Below are experts of layer 8 (counted from 0) of a mixture-of-experts language model. Rows are named router (the router's row for the expert), gate (a neuron's input weights, with its number), up (a neuron's input weights, with its number), down (a neuron's output weights, with its number) and show model dimensions 0-95. Each number is 500 + 40 x the weight over its row's rms, rounded and kept within 0 to 999. Numbers have three digits each.
Before each expert's rows: a language model's description of what the expert responds to; "raises" lists some tokens whose logits its average output raises strongly, later layers aside. This comes from a sample of Wikipedia text that the model never trained on.

# expert 18
Description: Table cells and stats. Spaces, zeros, numbers and short headers in pipe-delimited sports and results tables, such as W, L, 0, Apps, Votes.
raises: " |", " on", "oming", " of", "ion", " in"
router:501456504508473535475473576441537405483549438490516496501528552529482494483532475615557558480530525493514556397544527481611521493472483512503542417523497454519484458502535595485525485476450502548457500546506509525537487551483518462455474492555502503485537499529473489454474498441569475513
gate0:502420494544546538480478509483494448555503521495568504409532542502563429487467452554531464481509550539506571430518523479480462537531512505532544419457461487503491514557487513461458558461434515503528510537431526491481479446519570497422522470547443500565494537537472522436508505526483569552
up0:489592548439473484512516549442489427452491466576490490534495501468545501559531482562508549555491507516511549483500493504538472493439512559560466520537494592442503517447514486602509522530489457500511418496523527534501458464512567492534456517463477569500536527581507540411503517460538509463
down0:466454463534542436454488489498520457473510508428530491528523515522565502412570565493481548507504493550558490462528478483445501526452513531509534519422524472502484539505556465499464519499500532463496494461537559477553559486459481484544475464391555491472448549483575476466500484459582426419

# expert 42
Description: Taxonomy name parts. Latin word pieces in scientific names and taxoboxes, such as cul in Ranunculales, ce in Clostridiaceae, Order:, Family:, idae.
raises: "um", "ol", "i", "ia", "em", "c"
router:462486593420533574471442509477523516593528555496511570545564546425513569491521517522498481463534535515490546485494501477501539486475494477486504429550452432498566558536447479524530445478501614516500486492474479452518509582480540479497492530518509467471514497526537540503541545486481420524
gate0:416411463444440446440502536513473478442473423525445444474560487492471517531409490466498533455474601479496452482512517528478503550553543457533475521494551512502558501518472525416495510529472533476434514502460500458524450485532526547517549504446534523454481512465471499495501542564536574527
up0:504456467535543418564519568497445505471560502568520521503475487541519439534516543514456568529442495481465460474474534513417522479517503504481496473454464501471544458500545526461503490534553478504487432528517495546540417571466468419486504386557510417476469542505552532510550480476523500532
down0:531559528488516491452499522495530541532458540577512495452479475474530576458410457503468479556619530504467493526468507495636504498595510498448504539509491527487479495536519545498492502460507482469450549493488498483446495505470522582462467563532443436480449504524449523463520449465444494503

# expert 37
Description: Common word stems. Everyday noun and verb stems, often later pieces of a word, before -ing or -ed, such as command, read, b-orrow, search.
raises: "ing", "ed", "ing,", "ed.", "ed,", "ment"
router:473547473464478554530478497433495497573498471485556606505482524498569542508481512505533529454521505478454579449538493425549548519459535537597509496541528416445514506479501541461587466515484543518528466528489514435540512532495528498477541510510501476405467491513508512488402526478547456536
gate0:591445446497512445457492450524434544509529565503508543478459494498551515525481419494460509442552557500424468438479521566463436511518480548468493503493478523584463534434463503542555489500503527516449471473511528448515449522485517552453428520486514503497454459486494456516468434425445539547
up0:473500374484482532499497484491502486496507408444555507557587545467461545447471527421444430490509564500533577420493503522453452438494544492470519546429562520464559483539525520494463487514519505535518507504495489494452426485493558498497500531505453514548501493480526459523538553531480520430
down0:526455512457508471502520482499569584576486573500503499571486574494471461488472521497545548560518565503495568502423535524515477516472534568499520494483551520549558521479499494549461503450514447449544515537493513524449474547467533457468513428513555550544456562509476580500484518572534569553

# expert 43
Description: Table header words. Column and heading words in stats tables and sections, such as Votes, %, Date, Rank, Location, score, Title.
raises: "\n", " of", ";", " and", " for"
router:524510517504481590516554553437504468526534489430529596506491523460499524469507525527546518445524535520512499371515506407572479511486525460512531424499554451506470529500522522484547480500480512551535535531499512488540490545505502519469507516577532479402492496516576461436543513486515446573
gate0:513516558466457439453464539507472485472490500478540573427467536469537454498512511504444495457492560419553500540525502527461449542513445557481504527514515477533490534500476520493468521591518459428543537521461498539553511474543526549511494509513402481518542460520526552543458463453367481546
up0:485563496510547486486457556452459471475424459476460498577541476515470503481562512520565549526545490512479485443592487531480498493524532512575482503511431439444575496501560477544483524451575492529511474588542453457458472420533559471557510429496519537478473529548481458491500485504467513539
down0:450539552458496533531502564413428456554488546488477444548526525455471518535575478534521472425531474504511486483480490497408503434573443471461504505542566419496547501478542515450504471416469476484524473500472494527461504493460538506535490523535524449439530460478581432488518485520499539448

# expert 3
Description: Line breaks ending blocks. Line breaks closing a list, table row, heading or paragraph, usually before a new section, table or list item.
raises: "-", "N", "T", "D", "R", "|"
router:504524490439526549488560520474503543488494513489512504434512504494514536487503512525535506477506466513493563404498451445542581517487501429591525452622538426487484529478467476498503429472440523542485510536480549491528539524454513426481501545546521428472433448576553463527509491486548472483
gate0:479495484461476522507472510454480467504530571495475486551452486557512502476480538543520505534468535562483549481542515520480558441496524520509464444524454532408544507505561549496486513532545507466553482603594513485528488425467443522528493477548590484450565410508522527442542484513482436446
up0:559573509491438508429462516481516445482465510565460460513552471434547502542463488475546465473442484512498522503494517479589461513539512476551488485486469552495539482541462514467452513517536425511563475426466506471449465501550475515564421543423535499494494458440491503459418553547547550530
down0:494465415466470499481523485495430512482500476493495531511566515555541481478537449476435456465567498518520471525434449533473517459458575491529511512495509501494461539566530522500483530563430486505493517534541528456428557442557474468546520548420495508484504529511584607458483572449533445489

# expert 34
Description: Name-initial capital pieces. Capitalized first piece of a split proper name, person or place, such as Lor in Lorenzo, Pet, Cor, Nag, Catal.
raises: "erson", "sey", "eman"
router:517573582438483527467458556478535468550492521509562538442551515479567479511522486521558537458513492516448524523528443460541533447499434502518531437480450491417585550559488489485540493494478601479494463512524492488494524591487543464497508512551532474473489457522578499489467478444563479475
gate0:439518575523506515507494517522434447513533532520518477500500611495561440550547519476480499475504511474482540491491539550493445425493505498497538483478475508477498459435587407492450477510570497439565504481483519535521502555435550546528535586498514493500462610565528473516540509474528515467
up0:502500535410505525445501525449492516518516504453534495486517545513462519561509443555453483456465470452441506578590483459503468508418469554489569544452458490474486513445530423518516460486501570468593472506490520492510491537529495529483553539467492452435403467489477482513427503473535445524
down0:506458479481453502552535531454503581458516445515504583453505533495466460504525578534489484467548490480576568454570548516458492605582491440479499446535460442568520489504466462535433503540484512535463437449478468489496485493547463444499579562514519529520501498505476489540464448488507494482

# expert 12
Description: Capital-initial word pieces. First fragments of words, often a capital letter or short syllable after a line break, quote or hyphen, such as I(ts), al, Ab.
raises: "ss", "ms", "mb", "m", "ll", "ch"
router:485494523446512506525502544527517440564469422467559508515543513492574496444489485487551530507509484493427538521574490456514510505513477482521556475492459483411580520538485519452606543521499589499460499565494508499544544485541532447524463495506494434487461449537502533416534548456553441531
gate0:464511519445541519448472409456485539448464523482508532543502480456459452450475457463466520462501521519487497513531582554515449570455435438461561489504426502498457541569454463452513520510457568513481495555584532441480530486531519520460515559530482504487530512480411482517460587518466510496
up0:486489506513446504495495572558510541489512449519456500579525534449504492501526413449496458528455510544451474471565534508522527565517497442547482437566493553573547562435534466470507468492420503479452511477497484490529479514437478439554511479501458477433468433499535446521447435471488499577
down0:489489514474446540503524458539503456544434533581518508519528473492487500495516460507515484559519514454549527449503479464535532490478528493445454446596464536491523477489490416507541540485550515465471570521441481482501350475411489460494514447467522530507483609483511481472470457520545501549

# expert 33
Description: Word-start consonants. Opening consonant clusters of longer verbs and nouns that are split into pieces, such as acqu-ire, dem-olish, comp-ute, cons-ensual.
raises: "am", "ound", "ent"
router:505477533490434500489471545511518442549502484508558531490480551471518576456508457551518548463486561494478569470537484490602561463465512489502537454521461400481566502466496567478570488560455529518478433509435506461576487590477568476503465520485516451512521489523501515487475570504565491493
gate0:549444526470523471557568513509489444566579464472553518434460475503430551530452475495548509506476629460480515578479499479501513509498541446512466533537469477540483514482562561532469491483489508520463500523523469496563457569499508482525548493513460467567591483552458491472537448457458537479
up0:516456483467476513479501491537432521464401549527476500502534537495514471546489491553553492507457539507547496429471534598456476510476459507463570499477546454540533484413441491487485533484587540506514539512536498549522602463569531441492487544531487464492575489548532483445551451520544533511
down0:462516536521515514494441536435544508462487550520501604458469577490484520511494472451514529516577563506536402552503566534459494538489457534499577497497543554514516400434528520432461466507570454491541446521469543472535475509549491488524516550510518490454462496434498519485472516519499479574

# expert 9
Description: Name-start syllables. Short syllables opening or continuing foreign names and place names in lists and tables, such as Z-an-jan, Gu, Ren, Kar, Los.
raises: "ew", "es,", "es.", "agan", "ep"
router:494564538443550557482462479469524523568496502501527524479535486499562540437485451533491549476556576479471481526611496529523543447483499493562561465533482486472546554552571530481589508558532551528544472529472552516546535602520466495500443516531537499507478532483489442456527528493538526474
gate1:506473544470482570511458525545479491492550465537544536468444433567495517490447433455507528508510531398462482501452520523533434524474439536506500502516461479506443501525527508440569425477503549523546517550505452459515452558506587519487505469440508455497483521400538509560452557482536457476
up1:509500481543513503425429529492493442518422516585514477516452458532451467596513541483563568483462475515513507489575524483558515517512515531557540477507479441473556457526559532469525497511506533519439521497523494551537467497522548416438475511463482516405468476489555464516446412467526500472
down1:462474519472502549557435482508496535404485492503470556562551473469524557490484494484499512446564507523490412473529539467462534503393462527491508478490530556464466515440458542484507479504425519558560481549448518494441557442471569413478463484483510501517516465425486463451524498524557493467

# expert 23
Description: Sentence and heading ends. Final periods fused to word endings like s., ed., ". and closing == heading markers, where a new line or sentence follows.
raises: "\n", " The", " In"
router:494575491486529512477545467516496493488492529472539515462508495503498563485512494514516516481559520452471584420533468434520524487437489457562507456545545447416495454461466475466495428478438525545496476494472564462542523567484535470485510568485552489406382488555556475458502537516513459500
gate0:506453463560542504435515516541435492481451560490533584529536541541431503475478497545514501436483464491457487487600487466531495535507483400587484505494512445531462533498507532558509400454566513570500532496473487487526483500490554472489506452459432574469503545571545497508524530489504491507
up0:507517516466451510599498480495513541530461509525491517454426465464522474513456469466447428510557518510499655498495494515423521569469483479507518554464547534482458518519462464462550562463508485450503516500433516453576513514561492501510515492541466400480492470483449509463507451501538441520
down0:501564423454552487507515490550450562461541500499417457501502499483476532496554479531523550497504476499506437442507480426509514479501463484510522484494471474455519500514538505489567530484546487550486549465559461494505475439437479509564519528396515477390497562538472580496482546505437508597

# expert 21
Description: Prefix word starts. Latinate prefixes and the first pieces of long words, such as dis, re, inter, pre, con, as in fore-closure and diagn-ostic.
raises: "c", "er", "ch", "im", "il", "k"
router:496480498478504557485516498486489488561481451543558521492477536403542555489517467475506485466504534431500555511561495489522501455520445465468588464532474464472545536563510521467551554590484593478543479507453499482539532540509496476480443495475508423450461446537518490462548620475532495548
gate0:502525422482506503542507463400499484478477483426461523457510538482465500461508513457496463555569562447498476474541507465445492564518566422469454516464510505486506522457473520591527523532490458443506537518513507498478456471557543501524553469438399457486482432451471506539425428523463507520
up0:496499530421487459509446551500459475444512473459435508550593436459441503543534583574477495508440487491462497417511524530441440481504482484543486485504438519516537464523477555480487542527503463500502436507485519469469523493561503597490540519470556468537469482526535409465510465492476583485
down0:448527477456470430486468451414580571497501535473491447438466477488492484443520514495531520456500503526476481504462493485598496511447508465511556571502447435534517444444470461589491615540532499515535527560469493489415552534495517503483519526507508474544441516470467534515481525507473471548

# expert 38
Description: Letters in foreign names. Single capital or accented letters inside foreign names, country codes and acronyms, such as ó in Łódź, U in KUW, G in EGY.
raises: "orn", "ann", "ran"
router:474614545493539525491508559515498505494483474492476512499588516505616628502514494507566533488554584502423482495586453447490500533488503513493518495506476437476531533523537528481587487477504523495526492548517533495503516549494539482490489518511516467527437512507470505453533567446580494554
gate0:476504526457465501521512476565541577519518475486549487474474437489588446495553536489465464546493399433509575483488522537491493521501492522458417483501478488534423543507437503419523521507423563508478468514481485478453486416557548434512491502540477549550551517483478521493434439496479523529
up0:552505459487460531433546477521494486423475540496481459437497507442562531550508544520492509488466507460530417490508468485519485499470462506448548545568394494544503556484502486553495514545490557484514514550462484555504550571469518583429398515416453512492474548505507542463522508493539523460
down0:484414448473536445495499513490507424498514448497542465497523557461549518534530533514427453481486500470516515482531507579599495442539488440493546448480494519575468571461505454488425407533467502514526447556490507462447466546541486513511479559499437497495454532521551481454428543522531505496

# expert 30
Description: Digits in measurements. Leading digits of numbers in measurements, conversions, years and scores, often after an opening parenthesis, such as (8 in (843 ft), 3, 195.
raises: "50", "30", "28", "19", "40", "49"
router:582503563551495600508527558468509499505527538480494501498560545476486519462511472530546555447500539479406562434518468509540546442512459473562557479537514495513536493493507550550536510518392512523510520488457552486506458531457528387521480510575481472517505450546509526493522535473570514501
gate0:537555479475441511484489526394499547623508469460534501437512533429453526557556467500499503535491484456512578520438552538532623430465465474547556482507488480506508417507500526537471494511522443486527503472436450464455489468544525520465500505482490504473540524536531510533511457510518497537
up0:460526466537503515558500463563554468543515482487421543482551488448510550514550574417526499455498495531431404445499540555476511503527580448471552584487482529489555560491564537455524475483528543453499501498494566507487517538470488488480513483519556473518442474479442447521537512443463546472
down0:467477532534502544488541468535505488518570454440519429493568561521483444496437462529406530498502540526471532584475483501563520577465560422485504492461550462452511514477492471512436542452544537491539457528482436483515444481470489467581450533549528594481508495502472523468519489513554481482